{
  "experts_per_token": 4,
  "d_expert": 144,
  "activation": "swiglu",
  "router_score": "softmax",
  "normalize_top_k": true,
  "routed_scale": 2.5,
  "head_dim": 64,
  "vocab_size": 16384,
  "init_std_up": 0.0167,
  "init_std_down": 0.00251,
  "warmup_steps": 200,
  "schedule": "wsd",
  "decay_shape": "linear"
}
Below are experts of layer 5 (counted from 0) of a mixture-of-experts language model. Rows are named router (the router's row for the expert), down (a neuron's output weights, with its number) and show model dimensions 0-255. Each number is 200 + 40 x the weight over its row's rms, rounded and kept within 0 to 999.
After each expert's rows: a language model's description of what the expert responds to. This comes from a sample of Wikipedia text that the model never trained on.

# expert 32
router,178,129,203,159,185,198,171,163,229,120,211,218,234,232,160,173,193,187,185,208,242,205,216,148,190,159,214,118,286,180,208,216,289,162,202,231,249,131,182,204,200,188,230,165,219,197,153,222,168,156,180,231,157,229,187,195,134,214,256,172,236,245,213,189,145,203,203,184,258,232,256,185,205,286,232,168,216,215,219,214,195,171,203,214,175,171,194,133,163,247,204,242,268,193,180,232,151,160,249,235,336,236,205,214,235,249,151,205,237,195,223,208,109,183,162,138,191,278,198,165,123,185,207,143,215,241,232,226,221,128,177,232,223,204,257,210,204,175,152,160,180,190,263,175,233,125,285,165,214,189,164,158,219,223,148,288,147,247,167,179,181,160,289,178,146,195,240,195,191,214,246,180,173,188,162,141,204,253,150,193,229,294,199,203,244,214,158,220,153,142,224,256,244,216,231,113,191,190,171,242,191,243,120,205,217,208,277,211,185,202,194,222,149,240,139,268,199,183,156,261,197,217,280,111,219,219,175,236,159,191,256,148,200,175,245,210,224,222,248,230,170,182,240,198,244,233,142,133,180,223,188,212,99,188,208,192
down0,266,205,219,180,196,203,171,266,184,168,173,188,211,115,153,219,141,147,133,204,241,210,205,181,209,207,189,210,227,260,228,237,202,249,200,162,268,217,233,201,207,213,217,228,211,236,107,240,178,267,136,195,223,171,262,219,252,207,167,170,243,126,240,193,167,213,228,206,225,307,137,222,218,116,132,150,250,213,190,197,247,167,173,180,157,210,241,216,217,152,198,207,238,154,150,277,191,226,140,139,137,255,185,222,182,170,164,206,218,146,151,223,237,276,240,248,230,181,156,204,161,251,179,178,248,215,226,231,114,263,221,178,199,224,98,216,251,178,237,180,138,153,175,233,190,197,307,186,232,168,220,210,246,136,169,212,257,259,209,223,194,213,170,204,251,242,157,233,202,208,227,268,182,221,156,218,235,163,233,191,221,216,297,223,215,243,218,208,231,215,239,216,123,165,231,172,207,177,220,289,208,99,150,253,227,205,143,147,161,162,174,235,262,184,255,227,133,190,196,277,140,227,215,168,217,204,211,203,205,162,215,247,218,163,223,111,168,241,260,264,207,261,231,231,145,215,199,237,199,170,188,196,215,214,238,192
down1,189,251,197,244,113,211,192,149,183,210,137,187,189,174,197,165,250,220,159,195,209,230,197,169,172,226,163,188,177,210,230,154,250,134,180,206,115,245,191,151,135,180,201,170,114,221,230,188,250,180,237,208,190,181,157,200,152,177,262,208,301,255,207,240,233,155,270,273,305,241,174,188,124,222,166,216,193,287,219,189,209,197,291,266,173,193,226,247,171,200,168,277,243,186,113,188,269,205,204,219,243,223,232,150,227,204,191,158,209,221,176,191,147,217,247,257,203,212,257,155,161,273,95,166,206,171,168,244,214,243,181,248,225,175,257,201,221,202,219,212,199,158,150,221,250,154,184,170,185,189,202,190,154,211,214,237,195,250,256,188,161,192,208,216,183,163,194,273,248,181,140,86,153,207,166,256,122,146,203,201,203,274,239,215,177,196,137,166,148,147,170,216,221,231,100,199,205,182,172,280,222,230,168,204,203,186,148,196,267,218,184,186,267,226,200,236,146,191,204,216,243,189,236,197,218,213,284,197,230,189,167,145,233,213,152,203,208,190,170,166,199,150,170,168,187,224,202,197,310,211,249,256,200,238,127,215
down2,171,201,173,168,239,172,131,161,178,220,180,244,180,247,184,289,175,248,221,231,170,134,240,149,199,162,213,186,176,211,215,164,210,167,246,248,202,270,299,200,162,198,228,184,204,252,256,203,227,130,193,133,230,222,243,201,203,212,191,182,161,277,233,171,227,213,218,163,186,250,231,177,232,213,204,214,194,267,224,125,230,136,203,238,271,159,189,171,263,232,212,192,168,196,154,195,240,175,203,184,179,190,224,189,178,242,197,244,225,199,174,174,162,244,172,196,313,280,194,178,188,159,213,176,224,229,207,175,161,170,294,186,156,230,125,159,230,200,137,168,190,163,246,113,204,163,231,136,218,293,130,178,183,249,231,187,244,118,252,228,210,221,157,187,116,207,103,217,248,230,171,216,244,176,255,195,202,165,221,158,208,315,221,179,224,168,155,191,205,210,121,192,209,159,194,188,224,168,258,196,246,148,192,166,145,168,240,198,264,145,88,195,265,204,270,231,201,189,224,202,178,189,210,200,181,243,204,226,307,209,191,206,168,240,235,265,175,226,146,269,168,193,173,188,124,242,205,253,171,181,188,149,182,196,257,161
It responds to: Prepositions and articles

# expert 6
router,206,167,179,142,245,166,140,188,223,155,220,226,207,244,188,172,178,128,150,228,264,230,230,146,187,169,234,131,236,155,268,259,238,163,250,270,272,164,182,165,195,83,258,128,184,212,154,237,150,158,137,199,184,198,142,225,136,255,185,129,158,233,177,180,222,195,196,211,221,230,221,185,242,232,228,206,208,210,238,211,237,178,121,172,161,194,132,234,206,217,172,262,164,180,157,211,142,108,217,251,241,217,216,186,157,239,160,201,215,148,248,239,177,148,133,179,181,215,178,210,187,165,242,138,259,257,186,268,186,150,188,280,185,236,206,213,197,133,168,158,175,205,252,187,251,255,263,130,216,157,126,198,261,194,187,222,166,174,170,181,158,134,247,172,181,243,210,181,251,235,240,210,167,201,141,138,251,259,181,232,171,226,182,204,236,281,160,290,127,211,214,231,226,212,197,144,142,207,216,220,193,239,206,183,183,294,233,213,207,182,191,243,147,254,157,207,198,215,174,205,169,204,220,172,211,200,130,234,217,202,257,186,172,178,280,245,233,246,250,224,138,235,224,231,241,207,192,165,167,236,206,193,126,235,250,237
down1,248,275,188,192,183,184,240,132,257,199,168,186,254,243,241,162,165,202,218,152,194,185,189,156,228,159,166,191,196,206,184,153,213,162,177,188,217,255,149,205,224,253,193,171,162,244,225,246,205,233,129,199,182,159,254,198,225,135,192,181,172,159,210,178,208,268,77,229,272,188,182,157,224,144,258,217,226,171,168,252,181,188,224,259,258,176,209,163,197,235,147,162,173,248,202,179,145,223,212,200,295,169,227,160,149,253,221,269,192,183,147,190,191,230,168,239,196,177,192,200,225,182,169,286,225,254,199,188,202,212,288,151,218,206,196,179,225,244,122,229,240,249,198,233,253,176,69,180,160,164,237,189,243,203,233,234,221,260,179,184,232,228,201,183,165,150,252,202,143,138,253,162,141,187,183,188,182,206,183,283,227,147,213,95,235,210,230,136,200,157,244,213,190,190,250,210,217,268,160,161,136,147,176,219,181,199,177,198,124,164,276,186,169,213,256,235,148,225,208,226,226,179,215,198,241,196,301,148,195,252,224,148,146,138,273,219,241,171,242,145,158,188,259,303,207,184,256,182,132,195,193,201,228,200,190,188
down2,169,177,232,221,177,175,214,243,215,170,271,212,130,113,194,111,234,248,242,173,234,192,220,150,206,209,215,117,224,206,178,219,204,238,127,222,233,193,173,192,224,121,201,202,174,202,218,181,234,145,146,171,186,173,242,178,156,193,172,255,162,152,179,153,146,154,190,200,146,170,143,234,82,140,144,216,100,258,142,257,203,165,170,186,236,164,181,159,219,238,231,200,284,204,154,159,230,102,195,162,147,239,240,226,243,217,160,188,170,222,164,181,173,230,153,130,256,234,167,198,197,241,136,226,187,157,225,239,245,226,234,193,220,183,238,248,207,161,205,235,220,262,209,213,221,164,173,206,235,200,260,160,174,228,276,257,123,271,228,188,253,270,170,234,169,198,218,189,208,191,166,214,201,204,207,203,283,251,222,230,157,193,253,197,206,211,232,249,200,225,205,237,226,227,253,171,179,224,273,250,216,191,220,214,206,157,181,172,175,176,154,128,206,202,294,199,89,243,205,251,229,185,187,243,174,168,230,213,92,206,143,161,230,228,188,188,198,240,216,160,186,273,263,190,136,159,221,185,222,214,230,130,143,225,249,251
down3,215,172,135,228,284,158,200,217,189,241,290,206,190,236,175,214,269,203,236,203,225,214,207,228,130,218,191,283,232,171,180,234,271,243,173,226,209,230,208,191,165,225,202,188,228,175,219,228,199,207,237,199,182,182,166,180,182,167,143,190,210,253,185,178,234,203,219,242,164,198,164,236,244,234,213,212,220,198,190,213,132,170,172,218,206,151,216,192,257,216,211,207,221,242,190,170,246,227,185,173,144,159,131,187,115,203,242,257,195,201,269,130,211,200,175,192,173,234,208,188,298,157,296,250,206,230,246,237,199,225,213,216,168,161,202,182,192,230,230,230,227,196,213,196,167,231,201,155,97,192,266,223,210,137,305,204,221,124,208,163,201,187,185,229,268,176,236,246,208,198,186,234,185,134,154,163,257,204,145,198,174,149,171,97,211,181,286,149,232,218,147,226,214,283,291,199,166,186,227,49,226,172,273,174,248,222,151,192,237,207,161,208,165,204,203,195,196,182,211,220,279,232,198,205,179,176,249,263,187,264,237,199,270,119,216,143,189,144,228,204,185,223,176,299,142,184,169,187,136,226,107,225,186,131,228,174
It responds to: Prepositions before noun phrases

# expert 14
router,156,144,255,155,188,163,148,215,223,149,163,268,222,241,136,182,153,153,153,270,180,207,237,211,204,153,233,140,251,160,250,174,241,168,176,263,286,174,152,164,223,209,256,147,176,246,239,245,168,196,141,232,171,163,186,261,147,248,171,167,174,215,177,212,263,235,210,235,241,225,243,219,152,233,249,157,226,241,253,232,166,177,192,147,130,204,168,217,280,217,200,243,216,68,193,212,158,155,248,228,248,238,205,160,157,247,134,208,247,250,217,211,163,191,188,166,153,216,185,172,154,174,248,179,197,232,223,240,180,168,267,248,186,273,120,182,198,227,138,191,220,245,255,147,240,217,236,166,245,176,181,171,258,175,167,245,216,185,177,177,161,197,238,166,172,231,174,154,171,235,254,189,156,162,161,141,143,271,178,223,230,251,156,164,277,226,165,262,213,191,244,210,162,252,203,175,269,220,149,235,148,207,190,129,207,246,251,223,193,158,244,294,203,261,172,231,255,193,145,224,181,212,216,186,236,153,218,163,193,169,221,144,141,138,258,223,234,258,239,236,158,221,211,233,208,232,197,139,176,203,250,212,159,204,196,192
down0,226,238,198,193,197,226,204,204,203,208,207,198,175,226,138,193,185,206,271,227,144,215,186,209,193,264,200,151,217,181,159,237,226,230,203,172,205,230,197,220,134,147,261,178,167,188,233,210,184,186,202,220,146,232,236,187,197,222,230,223,146,175,190,170,163,162,201,239,160,228,208,206,204,271,211,148,226,195,177,200,263,270,195,160,285,191,215,216,261,209,228,222,245,164,212,232,175,105,122,175,186,104,273,184,221,260,72,158,254,184,217,183,235,127,224,221,133,191,179,237,246,138,128,170,232,216,191,205,197,182,180,229,237,128,314,253,179,220,227,224,185,191,281,161,183,133,206,201,281,206,82,223,237,225,221,248,215,211,156,208,245,174,207,174,206,144,185,142,258,148,259,158,237,194,153,153,243,190,192,193,143,247,170,232,187,216,133,147,175,244,227,223,209,220,160,177,197,99,219,202,282,240,237,133,278,158,196,227,247,156,175,220,195,198,140,244,297,241,146,229,183,209,187,207,219,215,191,208,121,152,183,191,204,184,256,234,221,254,241,171,193,214,217,190,152,292,115,173,227,183,223,159,203,224,239,201
down1,209,218,214,211,172,158,197,170,259,241,222,238,171,184,181,229,194,214,218,198,180,307,201,131,183,150,186,204,216,187,152,196,148,220,163,208,222,176,147,220,237,192,146,202,231,202,151,258,230,174,205,148,210,186,221,256,237,223,218,243,188,299,225,148,181,241,212,187,180,312,105,232,285,175,245,195,201,164,199,267,193,158,163,185,157,251,227,135,288,102,311,206,196,195,192,225,184,201,232,269,255,180,172,211,196,178,217,202,203,214,201,168,156,185,250,307,216,245,140,205,155,161,245,227,181,220,221,245,164,245,151,185,204,171,132,193,225,177,262,243,353,250,265,193,230,253,206,209,247,143,169,175,179,147,145,206,182,184,207,186,237,172,192,131,187,149,126,186,178,169,245,274,209,188,186,217,223,243,220,211,196,214,231,235,256,153,271,207,219,182,247,224,162,225,212,152,183,180,202,210,241,192,198,132,138,137,192,219,183,238,229,148,140,194,225,177,160,187,199,180,172,164,220,262,194,179,175,188,183,221,193,269,156,210,120,179,153,240,142,229,173,214,187,249,242,212,169,183,266,227,185,297,200,255,226,233
down2,291,229,195,251,231,193,143,203,124,227,189,206,176,211,155,187,178,201,179,221,163,182,250,156,197,261,238,182,226,169,115,286,213,196,249,220,204,205,248,143,220,200,216,192,275,232,182,184,160,202,234,136,199,205,212,235,144,232,165,174,211,279,220,254,210,229,250,239,151,185,213,210,245,198,140,194,156,287,208,187,182,241,264,212,237,177,197,192,223,223,202,114,176,187,248,200,129,196,230,253,203,241,222,206,225,212,167,223,207,236,233,242,169,237,237,268,265,217,251,227,189,169,211,149,256,193,170,171,186,186,114,226,250,212,211,211,231,234,262,224,171,109,211,183,149,175,201,195,225,219,200,135,265,153,174,112,242,296,230,189,163,145,234,217,200,107,190,132,145,217,187,244,189,214,226,261,278,231,263,186,147,178,223,213,169,222,236,271,192,156,219,222,190,260,185,204,131,297,142,162,191,139,162,187,237,201,227,230,206,253,213,115,241,217,225,187,180,241,197,132,178,250,156,241,202,189,216,259,234,197,167,215,247,214,216,202,231,177,148,204,221,239,260,220,232,112,313,217,194,151,279,160,205,168,207,225
It responds to: Birth dates, non-Latin script

# expert 20
router,200,176,191,247,228,175,144,149,209,177,155,252,292,208,136,191,137,188,153,229,151,209,222,152,199,166,209,176,201,208,203,257,184,167,273,230,221,200,183,228,260,155,261,117,204,221,170,210,164,207,167,235,215,210,181,157,161,318,241,172,191,195,216,176,166,149,126,214,236,216,205,226,206,179,223,202,238,251,219,190,197,160,168,149,169,158,229,174,268,247,195,237,187,173,200,226,221,207,182,235,237,181,162,194,242,209,179,219,275,228,258,197,170,141,214,158,92,175,125,258,203,219,244,130,251,239,298,212,167,225,162,240,245,232,254,197,218,228,180,216,290,246,222,163,225,278,218,170,242,209,184,222,235,193,185,270,223,136,154,193,165,125,225,166,155,216,208,196,288,250,247,279,195,158,189,89,197,253,158,242,215,184,119,269,204,237,177,192,181,213,250,190,201,240,255,145,165,200,160,198,193,190,178,134,238,261,218,201,206,124,265,232,180,181,195,208,215,227,216,175,140,149,280,189,256,177,229,142,209,265,200,176,125,163,232,187,247,211,198,210,194,214,191,236,202,243,202,171,200,257,186,199,212,249,298,249
down0,184,203,166,202,223,228,187,206,188,212,210,165,154,171,251,116,187,179,230,174,200,189,163,215,215,228,145,204,158,211,253,191,173,138,213,218,147,233,164,233,191,261,218,156,241,201,157,207,264,213,303,184,281,167,211,196,249,186,193,248,189,183,180,174,240,193,269,181,170,192,201,182,241,221,230,260,124,145,192,134,169,229,283,206,198,226,127,153,213,171,252,112,233,181,171,149,177,206,228,276,223,212,278,178,185,213,202,193,156,122,223,150,141,218,150,211,177,214,213,150,170,160,71,218,143,217,214,209,241,199,267,219,151,215,152,210,171,194,174,241,158,181,292,205,184,161,200,248,201,175,189,211,173,187,175,134,157,180,180,282,280,191,209,223,246,183,224,215,206,112,226,179,194,183,186,215,188,193,212,167,168,242,166,174,208,263,281,248,241,168,147,179,219,222,151,209,166,169,239,227,131,191,187,305,198,201,181,214,126,243,233,276,261,211,207,138,191,163,171,250,130,178,139,165,125,278,262,222,163,160,131,254,153,252,196,176,157,138,152,224,245,167,198,212,251,232,206,271,184,207,209,217,210,154,183,161
down1,217,208,167,190,290,201,228,218,176,236,278,215,204,221,188,229,199,196,143,200,229,189,232,171,202,148,216,191,207,226,194,246,212,190,141,225,199,221,260,195,136,170,214,152,205,218,184,137,228,166,224,179,146,190,184,164,195,166,174,201,213,178,167,151,178,151,259,195,188,302,151,166,248,170,211,228,247,249,220,146,244,190,246,183,151,209,221,183,211,267,216,166,201,274,255,242,153,169,192,153,197,198,213,214,198,214,219,206,236,242,222,151,195,166,219,177,189,197,189,270,211,143,299,187,240,194,227,127,148,212,220,191,178,308,201,217,362,177,207,144,294,237,185,230,176,223,125,236,229,154,203,207,242,288,180,231,172,282,217,275,211,271,181,245,180,191,194,168,216,254,137,290,176,276,171,193,145,160,244,201,253,170,210,176,256,202,144,249,146,252,222,236,200,219,291,136,194,183,198,189,207,119,215,251,192,180,209,253,278,191,159,134,202,186,255,170,248,160,191,250,161,166,178,236,227,171,225,269,216,155,181,205,157,190,235,158,166,197,267,184,206,150,138,161,202,161,197,258,219,166,190,265,151,174,201,217
down2,173,242,193,265,229,177,214,123,210,261,223,242,285,277,168,208,193,184,252,182,174,194,210,227,164,218,186,205,283,245,230,184,181,182,144,258,160,166,202,199,150,175,191,225,189,176,190,109,321,216,167,211,204,210,203,185,277,205,255,261,191,126,198,224,125,229,189,188,188,197,173,226,168,175,256,214,149,191,170,238,196,130,228,136,217,236,210,250,221,200,219,222,242,153,181,192,158,151,231,238,161,290,216,116,225,180,186,230,174,233,222,177,176,159,178,274,197,191,185,230,97,257,201,187,182,206,135,247,223,238,191,184,216,157,200,247,162,238,188,207,176,242,205,204,206,239,183,261,272,222,275,192,205,218,211,165,179,148,239,140,236,244,215,131,171,165,156,187,209,159,232,195,231,141,179,133,203,234,214,159,211,115,170,197,196,232,218,158,236,223,262,227,219,217,250,153,185,217,230,208,219,241,264,207,174,189,274,288,241,151,159,166,156,192,158,177,256,208,295,212,269,184,235,189,160,181,228,156,200,228,173,271,282,182,179,218,210,239,204,207,205,214,252,331,158,199,174,162,196,179,139,99,226,154,203,202
It responds to: Rare-word fragments

# expert 18
router,203,131,189,210,194,193,164,147,230,138,229,223,251,217,176,196,149,223,191,238,209,229,214,141,242,142,228,133,259,143,213,175,241,209,252,245,259,124,175,178,204,178,226,143,151,219,179,228,159,140,169,205,176,184,195,195,171,225,200,194,148,219,184,163,190,179,233,193,278,255,232,259,151,257,227,175,234,262,252,217,181,177,173,172,175,179,187,190,143,235,190,240,232,138,174,237,200,183,171,246,258,225,146,195,136,250,231,206,278,140,225,200,98,170,172,141,185,209,189,248,172,192,241,159,274,234,174,216,182,172,152,211,158,243,271,216,232,229,169,102,250,208,274,155,255,269,287,136,236,141,168,176,231,215,179,280,148,187,135,142,113,166,234,202,153,224,193,146,189,235,234,199,213,172,155,141,153,216,148,230,160,232,158,288,245,196,166,181,180,232,227,226,222,251,206,158,180,252,196,229,167,234,136,165,165,250,231,159,205,148,145,259,191,247,139,205,248,261,189,218,138,188,241,166,231,259,134,207,178,219,217,154,186,134,245,220,243,223,257,224,185,184,226,239,193,213,171,156,179,225,253,245,145,181,197,212
down0,141,194,201,254,159,219,162,216,231,206,186,169,145,114,165,188,185,234,197,195,245,175,240,247,63,142,186,219,164,189,185,153,220,231,241,221,163,232,186,242,177,198,187,208,191,218,136,262,189,193,228,253,171,135,246,154,252,216,190,113,223,194,121,243,214,188,197,226,240,184,196,182,236,185,261,237,258,259,165,183,192,225,270,116,244,219,72,141,143,217,209,202,146,190,188,224,247,212,258,196,255,223,174,136,217,209,211,154,177,151,207,201,197,199,236,294,236,205,174,212,156,182,157,219,216,215,195,180,176,233,211,249,192,209,201,196,231,235,204,193,252,187,152,154,112,210,207,155,233,150,192,204,161,259,231,232,170,214,219,140,194,154,196,135,123,173,120,207,105,256,151,91,194,183,170,217,225,228,205,170,246,131,227,223,178,116,265,196,302,188,182,123,220,165,260,180,240,130,210,178,231,254,191,199,188,213,200,195,146,233,230,206,203,244,200,218,181,137,217,154,178,260,220,211,243,182,199,168,178,190,155,173,130,235,174,203,229,167,262,174,230,232,228,231,255,267,255,199,210,158,163,258,206,225,207,161
down1,186,150,230,170,228,253,163,196,187,290,235,251,154,150,208,176,156,184,176,224,102,244,200,156,159,216,146,234,216,232,203,245,255,141,162,206,246,155,242,164,128,231,146,224,151,226,213,180,233,212,179,192,211,299,188,171,218,183,135,182,151,170,107,216,229,261,233,241,178,116,185,149,167,172,232,212,123,143,105,250,154,240,147,282,192,167,145,209,182,150,194,250,151,218,190,144,228,242,178,227,232,144,129,208,183,224,171,157,215,138,228,173,246,195,243,157,233,259,210,266,113,241,198,172,190,193,265,206,237,142,188,192,301,211,174,188,223,266,159,213,196,164,208,151,230,190,265,164,207,206,209,158,177,147,202,215,167,167,234,148,165,223,200,280,169,220,194,228,162,87,200,238,191,268,211,242,154,179,206,177,138,260,191,249,204,225,222,235,182,199,241,202,188,201,227,276,176,258,167,186,178,190,163,90,188,233,190,195,159,151,145,258,212,181,166,188,200,249,187,140,245,171,205,287,194,165,189,188,193,152,162,165,238,257,176,229,217,155,197,204,205,205,167,164,185,198,237,202,213,211,240,194,185,210,173,263
down2,171,191,201,255,183,174,177,238,209,258,211,255,203,233,220,192,209,230,169,141,186,180,234,173,268,229,144,260,239,165,165,141,257,207,208,217,228,244,204,207,217,222,174,235,222,242,214,215,144,140,276,218,182,236,235,189,145,216,176,200,213,197,181,176,210,224,267,168,285,155,178,166,163,226,267,133,225,194,145,273,219,284,111,203,199,163,200,141,158,240,233,166,208,138,208,180,168,140,166,220,179,86,159,260,168,206,220,258,215,166,204,101,183,196,173,133,260,122,254,258,179,87,166,222,248,174,203,197,245,138,161,209,233,189,207,209,237,193,189,258,124,211,212,176,199,285,180,169,184,158,284,227,236,241,161,165,192,189,227,229,190,257,190,167,170,277,204,247,199,249,231,238,230,255,213,192,154,191,164,239,217,207,152,198,199,210,217,205,234,139,213,189,195,181,195,188,238,202,264,223,278,191,182,176,210,265,272,220,187,211,228,237,198,159,189,247,185,257,196,263,207,161,205,258,211,165,163,116,217,229,155,127,236,138,232,237,212,237,118,212,132,300,158,220,126,236,186,208,176,225,153,176,226,199,212,209
It responds to: Verbs, articles, of

# expert 16
router,241,145,266,208,255,199,137,256,235,135,182,235,212,220,252,148,146,164,185,247,235,228,232,177,241,144,301,184,207,164,230,134,243,172,231,260,260,159,159,147,159,216,252,163,188,244,187,226,140,203,153,162,173,199,167,276,130,211,201,137,207,274,147,164,144,220,169,213,212,198,243,166,178,204,244,196,225,229,245,217,267,195,143,212,168,219,221,262,246,213,206,226,143,143,197,249,164,141,197,261,257,223,213,170,116,241,225,242,259,179,253,189,185,160,194,157,157,146,166,175,213,173,248,192,264,250,222,260,161,193,238,224,250,256,187,188,224,197,166,159,198,192,255,227,246,257,242,146,243,176,168,231,211,184,169,219,166,167,149,149,177,152,192,169,128,224,262,181,222,244,247,195,194,173,180,152,168,199,147,251,195,232,153,138,241,192,149,197,162,178,199,270,121,230,217,196,211,229,193,243,163,236,174,165,188,264,267,247,174,178,226,248,158,272,148,194,230,212,132,192,187,225,232,181,220,174,178,201,171,143,245,181,179,146,251,226,291,211,269,224,129,245,132,255,223,211,183,176,158,215,238,199,167,244,198,275
down0,172,184,155,210,189,187,322,174,217,158,243,153,207,222,160,159,213,181,226,212,188,190,175,206,156,199,143,167,247,156,148,199,205,137,169,177,190,251,213,193,196,116,138,274,173,201,183,217,200,156,286,184,250,178,266,212,266,137,225,204,182,213,197,255,206,179,159,186,266,217,272,49,185,175,142,204,210,184,137,191,210,239,224,113,239,205,240,204,187,221,246,189,264,171,204,163,212,205,182,188,160,229,162,175,243,198,112,217,169,182,236,222,211,173,175,216,234,161,214,262,171,210,119,211,173,188,251,181,202,229,214,248,222,227,232,136,188,175,233,152,143,216,131,237,256,247,183,203,236,209,135,208,247,244,155,220,292,180,216,252,197,134,194,198,152,222,190,253,184,198,202,250,140,231,174,223,186,205,196,192,223,258,167,229,146,189,280,203,218,249,214,211,156,148,190,187,239,178,101,207,203,180,200,215,249,213,133,153,229,167,195,169,221,69,188,264,201,205,182,242,180,241,277,244,136,189,168,198,276,205,163,199,283,215,231,152,227,222,164,219,234,212,215,133,187,132,248,202,230,203,147,218,236,158,264,239
down1,186,110,194,183,214,99,122,231,217,174,200,193,197,244,206,178,239,145,224,237,229,86,221,197,255,233,159,215,160,227,300,198,204,212,199,214,194,293,242,155,217,158,148,223,176,110,239,182,161,134,215,239,195,189,107,169,212,215,218,231,187,163,235,236,176,210,202,202,242,192,235,105,231,194,182,205,188,209,179,245,154,220,219,192,210,219,147,202,225,212,175,187,164,192,182,163,238,179,210,231,140,276,238,221,174,206,189,173,194,203,205,251,278,148,173,158,180,169,167,131,227,153,220,252,117,265,219,176,201,172,209,186,178,237,324,204,130,208,235,197,251,194,270,225,219,244,197,175,114,206,187,219,234,232,217,261,222,184,203,244,195,174,236,255,206,193,165,178,202,199,160,159,279,226,227,268,193,142,139,127,140,274,160,267,204,238,231,197,174,199,197,220,183,187,215,221,243,257,199,230,228,180,205,130,243,264,177,115,243,202,223,209,197,201,172,188,301,183,210,247,250,138,199,237,216,225,242,137,210,225,204,219,234,235,205,269,214,191,163,200,223,246,308,211,183,228,203,211,202,267,231,177,141,259,183,266
down2,113,194,164,189,204,167,277,250,199,244,249,216,169,78,206,162,189,232,253,210,183,213,202,100,169,199,211,217,169,218,225,175,236,272,203,250,219,255,214,226,121,255,150,182,130,202,249,232,228,164,244,159,142,143,199,193,149,179,240,176,198,304,196,187,231,223,144,165,221,225,212,179,196,158,224,187,211,171,232,181,207,219,221,216,179,176,215,297,224,197,147,260,214,165,117,220,151,167,241,145,188,231,92,199,158,256,204,186,237,193,158,264,175,204,189,149,205,217,135,194,110,267,166,209,170,165,210,220,226,141,200,264,197,254,215,243,179,204,154,241,140,260,240,222,214,190,182,177,231,172,207,270,158,237,153,225,177,210,202,236,131,164,124,210,196,210,223,249,154,223,301,198,224,264,245,242,174,160,246,220,236,224,193,186,185,148,175,167,190,216,231,235,212,219,175,238,175,262,212,139,204,192,159,132,273,183,208,231,175,178,231,243,227,209,257,281,177,261,226,177,201,246,269,224,206,218,180,188,169,221,137,214,114,200,289,208,218,233,137,199,146,198,218,223,180,245,203,232,162,237,268,212,257,238,206,203
It responds to: Math markup, determiners